{
  "router_z_loss": 0.001,
  "seq_len": 512,
  "dataset": "wikipedia_en"
}
Below are experts of layer 2 (counted from 0) of a mixture-of-experts language model. Rows are named router (the router's row for the expert), gate (a neuron's input weights, with its number), up (a neuron's input weights, with its number) and show model dimensions 0-223. Each number is 500 + 50 x the weight over its row's rms, rounded and kept within 0 to 999. Numbers have three digits each.
Before each expert's rows: a language model's description of what the expert responds to. This comes from a sample of Wikipedia text that the model never trained on.

# expert 15
Description: Second word piece of surnames and foreign names, right after a capital letter, as in L-as-so, K-as-her, and accented bytes like Båge.
router:500563478401473422485447459521496476459496578463548456415455561496506466441453568515525495510446515538542568498427512469424495420429532397535434506466465500495404527511481564480509465494509480474471606385444474479495502614537460544618475539479469543408457572462553560571472476548566526421540546445520572511477533581432449599610570457427554451525461456410420584543529474539421523591571445502540519458454513446540463536553552462444494476487504452545458562493374454489457494431508518494521509531446576515548512537458471443496502568521474537573521538519473458512437460517403474493486500556462538552442453546545580439462528460591542583480592509500516551468457506567536493461585
gate0:561455571410532471578510475537474491455502502431476467456400576495551583525589500502526506528510529403548513533462522505422503445510526522509599471538482490524443460530479459507497456521457531456531498418469522438453352558548492532537470520415510558423434521443455568446455467500417526515520463532465604494486527556498495547564524488427537441434459500543447430485512438357501504473612501450592553416569517389552453578510459545502522449489485451486404494451518461540506519552534488450468515416445508522605526490456488490431537517515543542427506451532456485597481493550451484524464531524465475493554419366479417403511594519541480516543605541539458470524462572525440579428545
up0:520487531402537448624558497524459488481497513428509496475367553515550573509583456474503549523510497427489456535453513498502472455536513536478554436498489490515461476463476438537448471466483545469520508401458537432495350529497496578482475543383509569467428508490468565454494455479438539500530465551466625452518481543532488509518529546374602433423479538512439496462456475448489488514616525487570547468552532394542437530500492542582525449490456464446395451451536530528501552482551533446451495430474555557585519489407460515397526475522561565476473467547482508542508488564446486544478503549505440532606392368467410410525586488542489543559589517507450484500478528536440531467565
gate1:434476485487522429496541482508483497492525509436490593629446436557486511400478480423517528405514574495584599514444463529436490444522615509470468539468470521386528443523517487539535583510554474349532455381536489580530563486478549545574598439496547444516575510511523500552441516531549491577504462440459381433563479521498497536507540486475562527452548455408413509509503503534395477464479490577533483478450505564569389486487413396605522535534558504498523568424625468460402535504517520515482476527474495481466587507498567476528498509488456455487457510455415530491631509521521471547513478471543520535467522500444517531479485435592490538506563482501499551537584492518469561480541
up1:547504523479558485522485481518534496434479555427513505556487405519394461452450525551504472466528520528514460492345506513469533581531457431537482512567546454477463510512490448520517481509518490426504416417541471476506575527524516519616513513604445557472502499469569491582535448594586488553425581461475485502558532511426418487472534422542502509460558532481444475509524520487414520532471491396482508552386571561460512457506444497508553589550419502515549482529514458521512549416513499528562539571338377434523608596569567467510529351468477462496487483453421520515414504504447453558518439457505532547483553511425485534567469464575481576502436487523477529571571526499483512434549
gate2:489483518421470574527419451527446432507574504485504451459481496532453447452464624551539532567397490554473493551501440496497495514439585591519453520540469565518482474493434543567521426465402488423535603499450464460431461566616434447573535539462474478514468499525522626610534497502475533495513518519450546514468491505606474525463454484517481544573500524480488451494564589580457497528531422454558467519471463494551576574534615557501486522481402483494518526541503548526517495565511476517498465536491526499531474500570499441495493562481536514513563522394524412605465533525375428508545550662430470610473476492540394444500565505474550527435440508470509576413473528492468485438521
up2:464547474529594468504568454560472599453356474457567529496499505427496452504474461482544504460478455453553507519515440480465591456493494467612488551441463517478476576508510501409546501574488454603404425500503422445479553480513547538445469522511470551471416470416485493442432580498552555496477523536559508517474519530408505578470559499448544436472528389477513518557406386479588522575552551561503467399409581443502444526581426525475484408559537445610434503518474476444477474492427603421578489507536574429488462522462572523472521499438461511466532550524441508458499453525577498469408504430545521489534488581508555465435415501516535470523521518588543466483468511521571476507513
gate3:399515513398465539391488489512477485419515481520562496535499520569541517423444577470497575527570498493498497487464399515492469432445513560545566521494513531466426469554502533565464534525476470446520467540439468452449572523478525554534598472458430535426610560484510585439529438391472477553514512501526575449471476540441507591555496516526524423483534521414413468448590453577500433612465546553487463486608485454432459465446498471461600524466456520466479454444459499528425438367522405462492511413440469488565536471563530454568537495513496502539482521511520440545411403479519523518421591537368556554441494517458517526460512517524539516451508543506479517469513399580464532554552
up3:444493574481497526476439486517455489457490491402548469414465526546498518461460508381494457527567453527449531483467449518503568344442458577517516462425563584508467533519522520567485471534531514491451499525510504442470541469456548570514436494521466545401573647443540579531583462440527475526475506516595565502430595564440519602545547501548630418513505527447475485418538408577457495570518570498521452449479484439457505489488515495401539523472500548475514499434494475511522455426479418451514520395507500554499501465561587486543505515434455573515432572447529445548456366476537524552385546413461509560466531501470540490499459495595559443472483483466478579500518437536463485547476
gate4:509499565548414454582393414484538418460521580426538441442504512529445517502509423524544520469532520557525576521512512473482497532465514393450528445592516469509636506508504546416528564543435515422465457552430537458471450552483424523550578469549534609547402474539548511482497547482418461531509593431478558495555480487499518463464590521457458529518467476438462462542459497466393526636579464478455503440436400538573537542467548535519452517464523496444531477518463518487516475563551481528483466568400462522502434363517567536490448472503547532540452528458538485519470513521456452530501488475535459500523488596486407552500510520376437553487587538496546593398518522534559482580448
up4:493493545558391463527405442491506414480509596411509429437512516504496521536548411542534506506552532511556542500512524486457468520438479392444546451584547458525652521514526534413526582546447524449471489545454508473446469526480451507527522466574522604537352468499536481455493557474393458492510593395484545521545483527530521517458595556512453547514512487469498466527486519480426505599601462523492509428424432532566537523471510539512441518459542507474540513486508509506524464573543489527431516531400460516493448377495575544504421463498557533562478491511554480492476547550468472530505535456557492469560496601440417517490494546443443521450637532475524597376504505527557483601422
gate5:534498522515524451423490486510463568492501522550526444535522447502505495524511573497525533498566508463470448484508480493459519499543547435616465572467529552424487481401559419507522513514496521574458489427436556459536518521409518510531498555543538430526557506451536464506473514602617487474518455435497509492573656534434357561488564571498498507556505528488462461542591513552474568460434520435402452549541454519509511578521494534463439525578466500465497601519513440450485488508477491591540512455555457505496506468626539397459543499573385493415545500525423583533392466551559501565441529560477493585509569445551528545495435581473433453480527442578503613465542431485555506559467
up5:467471548394506490425455547506474444548512468524457432408533454545507448521500556528497426489551503396421508461519486563473463433486530477640480532467523543551474511441531482573510538502496496458467489485445445554522528507477512450527464515534491461537582497522578516517490503610535511501487516421561499492561612521402429601491586541521518474510526474483505478530581519542489571486433569427473436504524453405500549604482493532504503558612618454455477597538515428520539502505497505556536502519508502536534512574612568353547491503554457437405521491512459536493515401527465529604460609562419484554529547420539548555525522517596520484448440390569498559492536465464485445522445
gate6:524565516523509483503433535500527503541643567550554438517516499483429444494501517542530582490504532468540574459526518494526454607506492471537441541561535546515568501482515682471493491461471499440544619482473562537456456526478494437442531562477521467514426501573433525533568354489550522524567536554431517415594504475493436536513509488524470517513504547429473486523527506536541485589470519564535469497561415511570461601590470543430436479432518557549428520514490554484500518474483476437438480506564591501514470515516548435464393518496420469652477527541501572514501474444460516544463562606565586525551502434640533507523497533460512627487518517474591512558511493493555453498505
up6:515488502483529481448549406530492533416376464430413467460463534484519573531498523499501416506552396528412450576434472534445538462478503568453557510395452509510418510533498373521567530548541510571425378493529464421504561480546529572591492430536508516498539491425552486464423636516467486456454442484564516565416490539459502532501518496443575463507486422577473503521475510473436549408541513464489489479479519509436542457460552436563550505468467484426549422536536494493483469472530531506588504516434459485548494485477456607453617502485590563421532450432526431560518500526539468475528421407473445495471446542397445480467531444555497370577492492536449502452493528524468543469471
gate7:558571524546607500513438519474501528388516504460531472565484608446599520510532499468542513592514540542448376503431485518568456536437462439501502499556511525440520510503526518460538505499494505542532433475557494451545424572544418514492517500472591501494415473532422501529577491524427501394481495455469479518551418486438567415471455490474559549604467423442569565429567314511595558571496571457490485423443553467518550500526531576448546506576410512528540530516459553482498478505543505461471509488522492497455493558493568637480462486445477535474438495438454556443531478449450476555463418557488482510474546530565536389551404494469559523486473528537513508595472564554516520511575
up7:459410457476361481427558487534497508614491521522454542421539413502375451527465504574451507418492490489571580514561499464497531484533551494510512534415447479508489475539463521514487475563465418483472525586444534549475563463521530475525457515529448499521600512457588497488434485494616509545522525473573542468501571519547435553504555456508430433458506488524419443592452632467398439403525403560487495570573503497437465490489454424518480460468539419462433522564501482498460543506453504533567446573420548501595521480478506381519512495538522446536579498508518408552460501555473466411568608507476528432504449482470488559436551522503427508516499493518491508360532447487482440457462
gate8:489500524455459404539536528463459458527516444455445576464501443561628551472410533404547410496490510502517481513519508506463394446505447587504451390383528498543533511527495533524437489453495475502433496473499471463567466526529520460537511529386518409416544509545443532553518423385549476451540431517466468582490430511544555554565513512425490476513523435456493528492510369383575536482470527502543559507570490425455549513417476548542496523501490521504510469568610469438455474564529435489500581478522544563472532527484463461435497493607589523481524508569483411514453559515580548499526467495364496377630496521448570464472547473507503461461524553497542467528405497495467533494521
up8:513528439562467479453498460538515462473555498619470501532416540517404432509620504557495603503515510514463472520487495539577581605511498507534510564603431511481459467486449467523521474531498510544508548530451562497408523547510433549475514569525542596573507501456589443496540513637495607547462583524409554448516500454450423478485471528566429504481455571524539432579487568615456464538502453462430496460539513514527471511527503483505555461503540532465505468451445454540591480451450559561547465400479480455498490413499544533552575527449558515518502483414496521481563479455534463534474539522585484660397486459548378521560448490541526501595491504490512510495567565405568516513552
gate9:508489523453554548433487524515479419524509582531549524531451367458474497458523617526533554494444489550480437492477481435581510527433453468566466427471530476547486481521515503566465501530500460463478585359521489488514529547431462519566603433532511515478559479487641549499572413405522451456457542430454512530446515466510425519464463471426503457470563482463549482551512575605582583490545477402465509481419532486540532435524508369435565458572500514519515519525409443551501526406448505428453606544364487532462571557539521438448520510498511497538497529408440481510469434468460518466501477525449509524505508536508604471534458424594523588493509454513480469492523582587516440494520
up9:556476529531544556361504566498506424506536541551493517518465427479445486473534623534472530528475458518475437491497439474611495470450442424528489451491508476554455474487513520567468545493516473474514542331486509518548529554442445490585580423539524431503601481477594523499572424425499450432434556419477533491487488451522448491498442458434470460486576456455538459559481577573513607485509472421431477453442563501536469441503508375423608466616504498536570526506431492565534536398436492462428617579444494500471591554509522478467527488541504509505490514411432434491468450447418513478507492515429528491453503558503583551534467455550519559507460472468458486490523595553534471501528

# expert 18
Description: Inner syllables of non-English place and personal names, such as Ist-an-bul, Minne-ap-olis, G-an-esh; also year digits and table pipes.
router:464490477470529418470444487525454482476456485444559478445494542467555422443397553473543478522442488507541529498479411416504540493477542457559459519523427475535468562521455537509478462519415475400448563484411488549445443537556492547562453483422481545507462534473549557495483431573585569460584526491503544523469554557500424580589534470420510390482479465422413575549508483579489527595563471547534504447457515449570425560541557466450555462469406410538475491538483487489445502459479531477561518517456498506572443522479512462487473586490457526577571551556411413555434460507446516423474554555443530558428394573543522437429537464566566519455585455535578495482464454516603454442557
gate0:429490493420514592480483548525358463480506478498429536579493485564532488533506460418516445540517449452475528427514534515434542484487492430505584425579562573567516570555493525560573504515489522442429513571418477544530386519466419402526503480491517490495587340489491441536473401433432485529470455501504569538455549444534474436496396519548477520433476541510499527514583540622497499512507479435523544508567501485577477444505471530471545539497484454541450438602525508464464524528541462488456589449464441567488523403461449466560414453501362560574507563461481547443480527568504518538524478414458489449444546458476440450508503496463582562488550515457556533433549540516426430461496
up0:626498489532561406547555540481577598457578474484635428484481452482473459451334549513480482378481574449565467488424455547565510458524484606432365522515479502480542524474443495527510492545526513597491508491520499468473458474593636495444408528494509519460469653545535541478476534530496470496517460439553431466498528545553527446493523436488529442505500543470509436485512519408582469503446515522464495465434490462465509552500508506541440495558507551427466591472509429461555455402533562539483518498625511499486461454486525518490471507551588439448548450536517486541544545474515504442490504394533512534540506380505507460460463480496559499574467537534471426545446490486574584533487
gate1:472531493488436491437465557516539512400546537538502527435462555466462440562465534490456515581432497665520535457418550456493503470545511495498464510396472513506516428565559533425506461483636520530516535510542538491508467533516548472476443509525298489455487533478460468553435516565485448567461590487442530484481546535453518491511474511585425482523583473456470462479427473524502595560528490553537446496595503519557488429498527439496528462437474462528482490456433512460502529416399583496477538454490505436537477557459538468511549533521518417582524552556546437457414568461571504470412549497525609498601430481546551537521486511561493541549583509517590478513370529522495627509519
up1:539468502531490527550508398513492513579502512413516408590494474431494497510452565515540553433497544450461486506540474603494535525437546454558517557559485490509471525490546483435548559552451384419470499507402441490540502519470489528517526619541637476493604464498512513435608456458500516428598534488593489536581552498518464529532563407449543506571464494521517510508645426420493423427459455477555502530444473439430502595511499531474401511526508494488487537538504517551526417561516412465515458594466512514514471486552528531501457484483422561499574468476538501536575449501370589563577475486430486495419567444421478503474507488448469473466487462538446600543578469547476437462504
gate2:444454512488489509521481494489423462604476528468542511474503547434473447546462465520440525532465476489487514502521412472487553563553506455576591510514474507580429621507483488518531440494505481519503477560446506583440381525421490539451422474446528518552439473548557444497377527438445538538493527494545447448511516460500515506481490452491485447421544497634604460523425544515567522471515470326479591531563517446493475402447466503527624520498496426426501574551520482468387524542484512545418455481501554516533546511513542498510488531508502542455477483408452478559419540537576545578452436460496558522437565507470388373494503454530458410422538477595531555545488479512504496419446
up2:549497529483564548491533533481575509527605558485547498549530522417526530496411620410512500540422618457495458487488452552575518510558552480475465501533533466620468432502454485553572548417456555469502484515519482454546429484482351522430443513464514481530539576534496548471459498518370572517571468445535467458406529476455425440568549454498508463551518583472474458451488553469441472438499449507505495593468530497585574526465525477552520571591506434511552598506502461521489546529604472536478560459440519462547516480571508460530484557523502510499528460504498598514466463504431467501500552487594445405385447529471375427482581565466545498488526512577474563435508451520517515581569
gate3:487489442403466540408451541513442459481528453522511512593528504497453549472428591545597472444598556439415481550513497504469538529476418467599521484489486506572492598485425536459471459609499482478464395434485520485552527495454499531440469534430550497462525507527581497494541549457470538557497526556501521403514446470464400558512550412383625365514484525421415490505553436492479426510481414492539436555557493569449495529513463494414609528449519535476460488502508482460384541382458500471588425461523479526465563419531516603500435493547466532449509511386457395564457518555470489536447449469493502522492553535543455538459524463516496476495565475485524514501546561497476518494455
up3:490464441434485495407494559479455503455549447531504527599551480479465583487378613548597462462608540445459455521491525545513492523507410495575584487464538497549470601516439519454437511542542544496527463442514502516523499463478569546426450507393538488529510517552531528468491578467447573548518442568511468390474435472518391543482544395380648439531539562462429516461547496485476424428478436494540468585527449520496479545484428491446531534443493525467509481452535465532377578436485489483513441461568512530456565404505564576516458495524495471464481403447454421527470534550455503542495473430536505530544578494530470528422543454517432497493601450472529508463557531510445533453447
gate4:530469453502491455504454463493519472494536564559532543427424527511495449456426459387491418528466516506533489474447482418503583564534496519387460501542449534375486457499597508521488572511444491473499548550480394525425412441500480510488491460496455549480542575425501505469489435527490569440416490510529509644547544524531478412471432586486494526468444531533594551563375520498431497535542412493606481446546477511575544550437493496477434418421482462518521509475501451608549538490574443589587489499542531482488442593523549517517523499487514494561482520471469434559494451543499523439534596457586508402519551499534594455434517551518455559429479517583528564561407541500553524536463
up4:510543586525505558514500503532495522544504476466506459529564500522486477521541576562482585466500457506484534527557533566494418438402484426518527533443530446626441567556397527458497425497501510502480512401507619472515540562536506455531542519563546509444463477513483502535476516505546475496636541468492480368476510489441532583560647448452551506555521481454368428420591467558545527510465591476398491501464497469505462496569493523485577566552619539483445502508451538374470480450455533402425510541499479513576468423499474451466510547504540496436552470507491577487503549455513461507428461533432464586526457470534432517544446496482584420583532503482469477433623489533506450478509
gate5:527490509509405557544461426502481502438467516517421423548489502595513550529509457554467440610575463512416523489448505533508509553499426499535473505402491505516485464400553625518532441499411515431432396480460475432458590496511441547572517490544496384523528511506529494473598485517382495475474484505559505556424540477362535539543457396550498479473491425430434495582524483570392431451527513454485461458462500539482422477489552466445510492547479451513574455547483518529552526489534452416598485431531542465498540576390496521512411527565521504531551486534554446454532454488474454490471505491471582507390466484576482519486427428427460481510478515419456506521386540459554495537572
up5:455545499439571513538584472504493476494434505474551516642480472398512509513508493400518541404504490446534536482574582514502562557515543557416489458571553540506488539534478430640495576493576487520618541516530532525474473478451555512432425461482537546536531478548538507492435474524587577476432519464504474541511454510519456554400451541550542450507537523607553506410516611478504497480525549549559536535544508457523584463516485479551413578450504555514444450538624518518440529589502480528386524526477459553448451510540399441535608468462522577434504517463531549542482528546511476509558549478495362468505529538480456384448512560536497468523505438498565490449526436493456530532399
gate6:451461547449599391438514514490389464580481501475503489523420429475542528461451539515488527457434470537494394490398500596478538564451514516578519548505487533466449537513518440521515511448536511472443479516514556493489474484512476437568532403458469467518470483520592553467504553484481512549496439508466488527465490562396399474543425547546447428494512405502448448559557484596422382498460482593442443500452512588453482577501492366456445502485471498488513446523564445502449532548516405619511558490571456521504501519449504473527513501468517542465467477516431469489515523513455460561530528409559403499431443628448476432518406495502571531596503418473651517544509450513537526478496
up6:622471477545446520524465445459445476564578524629502516456533472631463568420454417470477443507471484548466567495507473397432555533402506548364533497504512560509537537536445504494507476550628559465455570558546468557551516582520551549494534484560535430439520529567510564472484516547494537529519533431457570531459529475608498428511493520493608491452391560515557484459408475475422574506516504450578605502515447542494463493534499484535533491482575446500445472477457490478531506476497510427574474500446453510446569495556430491526438393495544523476593507469573572433560480457522501484474451537528445472466575436516520512496567464418412533460520607481527525467565512480446551427524
gate7:499455545468536415439477481450592440497562526544383524583510497517505582455481472447529577523522562456478480497518579507470466506505578465548486500493512522512566550417546483565453501486488485485511535536429489486494522429518480466383568479538536498535537454560461508451523493513591582422563414407449412525524544529383517586422483486397593430539487590346452545468531493549447421500478511502510584616513554526576532502472497350556487593488532497463540466444537502496384534506529447501521482521484510574514490499529451495590519504505503484475509506536486542487547462515458586492496470510382464594445493586482546451517478603493483515517543488456473468578588484549411523517426
up7:481491471520431508461488517498458561482581471617532494486531458502550370496452479616528456393500479488501476481447522491451499549594526471588529492486471499540529433450549508435490451488516508458559492528525513536445473457513521582552458491488475472521596564472566435495455494444483442440454554470401493489504550459520538513481515513486499568549514455566564479506509546487526502541539542501493540416562502415457520471457516452442426432511527571541392484532510485449628474399486502472489485543576566517515494478499436398355594421575561514570478521514499448591395398486586533527588584429476517487564585466564564559495449515522414477535420546515423511541462528399560514484579
gate8:405465500401529504550496438460552430531488468495484566545539539575445643420507574449462528502505553490435512537501470489556509473484571570498504460539541581546460512432533543504491493442485455427451600512481514443609549558583468420519637489380435497509419523507532539544485480570516503422462511488435476482538474439475479493506443453552503489562489499445423405516582465454518422450545487633583470573551481422520542486475488493487492533433534498506466495618444450490420497514521454560503508499417471484467486526473487440550575523532496505534559515442505437530498446554557516488349496532457523470503463451513492516470538557617579516455517460506597404496581443550444556492435
up8:382492486462493499501459432480567428479501462505411489509529535514444571452473453473470514517555539448505450516464498428585508536459514539532485462524514469556540566397588550457468506479510436399387492527446527471559538478553447513489536496324474426459469488496557557470572479579520443490528512432452463541490440446460540487456485475526450444501437491443449587469495474488538440472592475492581502494527554375528504451510533501430571469499470519447473479565377443495409510544507434600561509525393472536463568477512531505511487478495456549580558593481562441496461426527551540545487462476488543469470534503537592546438494420583487524429582506463518433584604468645461520501477
gate9:512525515496551541464546540487362443592514476545444541448486339529480486499559524503561572492582466537546578495470455462417521580486431497448641473497472392514494546498556486484554498415443535460485569468481549534483455539439592593541586494439522450527444450536514605439549566460531512527524471475443506528496506530526529490554557509459502483540479439542440558554456632581475510530565538563496500457530485451498409571538531516475369485502421452484475453387478481543503426578441525554411519461526483526446519489480523523488512485414618447500461483492482511458484475524461541514532528427407456590571464533476530482466499436486473483459498444435568398452505473422526478490435
up9:573542406580507419446470460484417541521537449534511523513468412497514553516457539495492488486525469470438510468521447534380620498518490643429515548385523524527488410393533450439502565483486484524502472545435480468500563535511651549506512516476433428554485502494591554449529477494451518447481477489456652500457521509505530531570571443448454472477525434555498536480468531566420477434518499586579576478454564567484471545512483466479459412438502462544451469387519488461532432582480567501558523404523494506407511488445555556491523523437508480435502514518380459492511453550557531533403511502387475549454543509477440504434472478491456485517490438496521409527489464444557436489441

# expert 12
Description: Short consonant-vowel pieces just after a word's first letter or syllable, such as gu-ar-antee, R-ep-ealed, st-ra-ight, T-ak-ako.
router:454487374440484438469445449552472556462456522435509442431447481448464459452411591509538477484431465561611542523445453501479516488450564499518442530470488522448430536466463554467532489577485443443488534413429449490483491538568501551578500493485448558426448529521531530544472481526580524456464521463507563592463556534404471521543594436458545462518408418462451575591506511555448528502558456454510468440471572482568516571541543434400490413530503461525397559526433441478498432406444567482496531601491543498505467548514513435489455533479485546583532548526449443569434433531472506409561541541518561524412485570454546473439484504505529594484507544535495527449419493533563425414567
gate0:455531472505549480485526561480500509479374486457578496500470482428464490519530594500467488441459431479478475453524516536537475392505581574557432442423458442534499603471529464600537510560514560577434573440453522444428556462593545497389495461475491485576481482562506534401398505460488434397536411512492527557429587439497475506482529526444493475548431577543506434530475450558464395433552465534460585531555558452442507407434487484570494527460531465435457510503519473511447564510497456491442546439590504514521489520508463517405522438526483477472493450425517485541468494454543572526464369484540473573543407452526473449390570543417504431458440516544487484497437540458479513478426
up0:492455570460466602487472438475494394533585475502396544520585530597575495510430332422539490561530542455439539501527474477447485541479478457530541583541486581514542454529497466470489444477512413490537456550497542543559419524449484385536415520538486499449510433517533528518608548556512532575470584503549453417445434548486572516495492455508530486411539406469526512400515497436508497573493562493535442502461432444504494489542480456495558514516470496531610488514468562503521409536487461543583411502401521482522543512589543466572522595465515462504541620515438485528549483548457472495530575483489520473415567511469521496568393484528506440499566436520567513537582418550479478507469
gate1:471490482599505497433497524486606461435431508482520450583483495533520406444642502519467481486396606476621462514521526515496513479462516455570502427461507460457497484557395454537508496439454488518506622368535509545525479502536490533479475507473460544575514493499561536513545484462436497596480421497513538551475482459577554469444476490443531482460428545467430502616516575511613459542477487460467508612467508430436349522486483419555405446526530560462503491473438489559501525451493532510513562508463547544432500446549499393525445526473558545480559545555490434580476481433460530514470492546420504548514457498475573531490556455607547552443481506427527439440500428531485423433527
up1:506512514405483617484533448520399529536530467470538553398466494423549549543459483501548531475549434478502622502544484523496525513496522474474514550526473511527506540501598590496470499563504466516479408602465479475495517499431487391472534506520484419423487519535389482463470500482545479429534595496515403383418513536461484617533567566618459496537448447562581467409485386530437500483493547516527509413519513550597566415513561492491629614486450417494435447592559512439466490499444455528507450424503453442545540486521514547544522503529447518464534492473528525438558438516533497478509546476518460448494513481550502446475520563374482440515502522546495546567580538541477580517465
gate2:485516508491520516439483498498566566582431439431454520518598560522534587516383511554443505466587559499479500478491507507510540502462497567525511493501582492522492603475515456531479466439475469465579436487439483512532514440513495451500503487552550524479552470467487478424496426477507472383486472409531529499538501498531512550504549434473535503478540480540490477477541552487384367468473455426524488480539479467510527554551471409594510432435502539485457527447467499563546668442525530367471432529471498572438469512432477494557561596471477475474497484503434481519560507379523463428454565477489665531451494530569540485531473474536545511389448466465400500564385463461483591400446
up2:540477472544474511611461472509422481418543530519481467552446410502524385490618512431533489521443432474521518530516485495437468513568456460455481537493447556498498403531486570428500509608498540477401529564622519467427464545425519526491512486496483536546463527513508557536493536464509531600516535584480480538420485536458514498427408568511498516540444537496518514456445442473617587512548597510480515497422506520496498475463525559444515496560537451483551456560575482389445353569498480570443556456552489415536527496530473562457458411514567495486474496463580589532475482552447518597600442436483383481561513511443489497466536508460439492570522513518578528443575530508560461577571
gate3:511491399414438400541499444504473477412574415457489414564428479577518550538512508434483479470593437468476598566537481488402543522522530572396444514385534488470462476483405506469526511519531423341502429499448410463515496571513555480519527378415529514429552518633435602430426460464464500513533490545474464451440537496478548510544550507573489529493465448515474640449527544506465578498494566517530494537511535530506470521481519436543527535506581446451444503530541477427482447547541456551522541496483531549520515457495548587417549528503576503501516482578428563529561481539497486442453507521455490461534477504389459516429476595498454550480477504460503434561463494493459511447482
up3:518509429455425439490529530498485473454548417452513476552471484572547563515500479451549512430669414460500550540526456491441492467513474489432486462463534390499481491483415579506488583536538449447519442460418457378540487530465565525525525414412550557401511533591504608459475464553544550511492483494521447508510490560549531482537577535489507468494466479558513651395494500496491638489426566539497526496482536531570471496501537406448562504513531503483425471499540514411501393537573462548546482550546483560484497511520581568415567539500578472493486512562465574548506512553514479494508493505467457494584487544424467500388535541502428603459502571495510383562523456488440471527510
gate4:484516498471572454498513544510652598492540500492502465384505496442483504487498538521408572528497522533501478456518403478424578455518483449553464516526513495438480536557528480554563511470490453502518543517543483448526480505427478588546476597442590553550429526502621448598425462462595503532559491459476488508525494491508585499424499561557563413458445552418432413549641538501482545569494483532451448534478466528430467485566591509434489524499460607469466528476499476410534459468432492454480539427459520577456509487528510414515472496439512588476495564473551485560468495529547516476640395460492457441505500513598570552509537479520553549551469568464479523408491540560548402543491
up4:557502532484513411399451570497547520610521475491485588549633461546404511582444560533543518451538564436463428530469455514408553463525530539466468497504543461479553440482433457527514428637505464408565538479462534580495469534487524538505526456427551481541469469525528438519525424505539474486509539409547453463519519516429526485503462505524410455514591551456541485519515538563487567502537419592457439488480452431540555476478497546461400405508464568529477502551596478518491510416542485508432612564404376525525480461489538402527486483479426549585542500454491506521444521576472502472470519551532443454472537486490556543529572564568607415492497507470517411541445535523470435563491
gate5:478510409450559473556569480503520446548424489548520405517451491491566585465626538481444540589547477483543517546542471456571561377446533466409512492535521531498531466541483577513470544525530438547481504561475572484499507476486382646460529485470510444446499447501483514560536422468493407451554538495566490484530465496521494427485464502640487431496518480515496591457492515457527571501483440576492476514503547479466499538542469544503444547552468454502478536512529453541345518536496491482430502479491485504593519663515485372523420510462528530555461518435506451529595426522468455417527519556516482501458524569467550520584510518558586578513468501483551362422513466510466424476456
up5:533487621545430491466401497507507527484547505475521627466509532478486443522376512525576475427499494556490488440439511475432461636505413504587463522507445460526482540522552491449551430457503533467525521474520450453473447553565588311507447507483464542461466531473509542394481562526519574518455529512421537508482549551539471530437565536383454533523496476464517449532451465529534446503524528466544545466425473557540490477509587457493570407451503503496538475465423550431588499451521533568571517522517525465466449358460498612484569527479454478461518519578539529456393523466544562550478498475488529519507495413569472476432505481420434474527562539483442583591519522549523568568490
gate6:576532474556522518514466546534474591519449512548475529585495505497460493498476482451499403477576467469542536565512579456526521592526510532467584468543532574486494463531491490495512403463495482550487500444434452483503535553420597521556468531568495513577447528465481503546510493504497545535456490496408490589455439474514508469434412558497504588465472443397435471433418502460454469495446597587487459501424454528485570438597521497363452514494377490553491434549631435461473460574492563460523475511509546464455524498504477406480552483484473488349465515449437548511512503434505416512556583487497494539468488558491445547570506509530460495596463535416509446465590453370490429447587
up6:589494555513536507489388477470510559556459524586480473491481539466491558416392480494484528467512528460523565540457564472475528510569455427461516480569508421566445513415500551327496457449508541530470528532469440624489558542491514501527495506530462502444522627497514492605414410527425499584520475451415582478460539468486476493476371509500613571534554471406441416424479459481486539470437481595529472559455432548557441506468529527461313486439484463551520521459505422525515473517461527454498494486479517496457542554476455550563450516437445436430436527533534545434496499376477501554501503526502512552486554448440470505502538492458405526443475564472488501457432477500492512489506
gate7:458464439561559473574496464484554552469507526430563566541541580463393406463542586497484502529469508484472506443418387568553561571515522505477483524420514434516456528444599404501519564460527465567539526414525472501500495454472500461484535543522467543618455528478509403476515475510450497448434492462551434537556584528496528447520481472423591469563465540490536564471514525481524577460602457409440570563481641422553547538430570415448457380498433525540489418541494526497500563434506543456522589585443494511534493477535547463472454387499541434518538509480531421471421574501559510587509480470514437561474485532506445520462533482559537510461488540574506475527551443534573484481549
up7:545547535425427512415476513525460439496494453579431432490484427494588571542428454494506479471511471505535483546610600435432418452447451522507487475609486544493547466576386567498492462538480492391443487583425537524506484567525484540502480473481520440409557466497543601500480476501551501520581525527474600453480412495507464543475539497529384539452564430511484446561484500501454409526439497565573413407505382585463492472544443555567520614522562455473535579463518494493509434590497467538460415467566510488505503571460497545516526589501501600509455514508458555562566434511426457430491564533473587418533529485519571525522460503483493493505518479441502534493458549436443493501437
gate8:504499419477420477445537592499479562550465443531615415449459438485473448498515465517516521567417538525574470467532457504506468438486563420496519525569477530501549502533571501584481588482520557491476483473510586452551438543446425545590435437390549521470459454550467371608454531423612530507511462485594491490450548480454489448632573455422525498491420584582570590467532495531485552453520450509520512417503429512546509449579462434426477519565508503415489535446404530439524482569547515542511525466492501471468527509467449525448489578498479455484516459531494444436533520464477480464629539467443464491424461522500585426490469516484597530509544568503547457497438566486570507538550
up8:515513589564490559521412434510523442403496505497421559564556541500470492516491543545502460401543470454436500516496526462458574542487442548494464475442543451488466452480451500437541435505456412499514502566506398539433551427501580466482539534625465496542565542422546610372578523575405420469526585487453512553523452520535501509417428532523414520527562426419445400522523526446550505556465533456465424566473562545445501584448527605563515418412505488595543440568590501502490452477453505472486435495492531511539478466458591519548481470483532528535521538502491531558492525560537507521374481504513561468526566527460455586489563473555416495485482402496429521490545444515472492477511
gate9:519507543443568525414415462441498501523446442539458464445382518504538508539541357510487476488526467482472558578551506449485557505516510474522575466562506511536502532534520518551474465454500469446505479430470439522523537491563540620542434498443599470481578430550445606510473487512504496480522562472439542517562555523582534418411476560502531541538352428456566569514513450447390476551511455491428547513430370540583372411548481479508507558383530461500419522490569527449487518593499560472527520558497503503476508513477480443420424506550484634503478508562553525490518452548549450488544498466510507472476472475470483539601450453505503516400483581437490546465537473485466553428464
up9:503546608417466540449509532515535508554489464506521564502401466460543525445575452543465401543511493466578502514427422461521487654405531476519534511469554459455493452494511591433527523510469559467485490501535578452543566502494494428505448558498592447469560559566495488460462409507584487522544600495577467491442491551476506524484481582540388505483496541469498644392542475472528469585479484462532542515552517473548487490519600536603575507451445490486508430539545470482384448465514432461500546612444480498422446455448430456403538513484492599474509556515484432435505551474506420455546518509486481433530451412558443502458534507525533423537546573450520493442453493546517441582497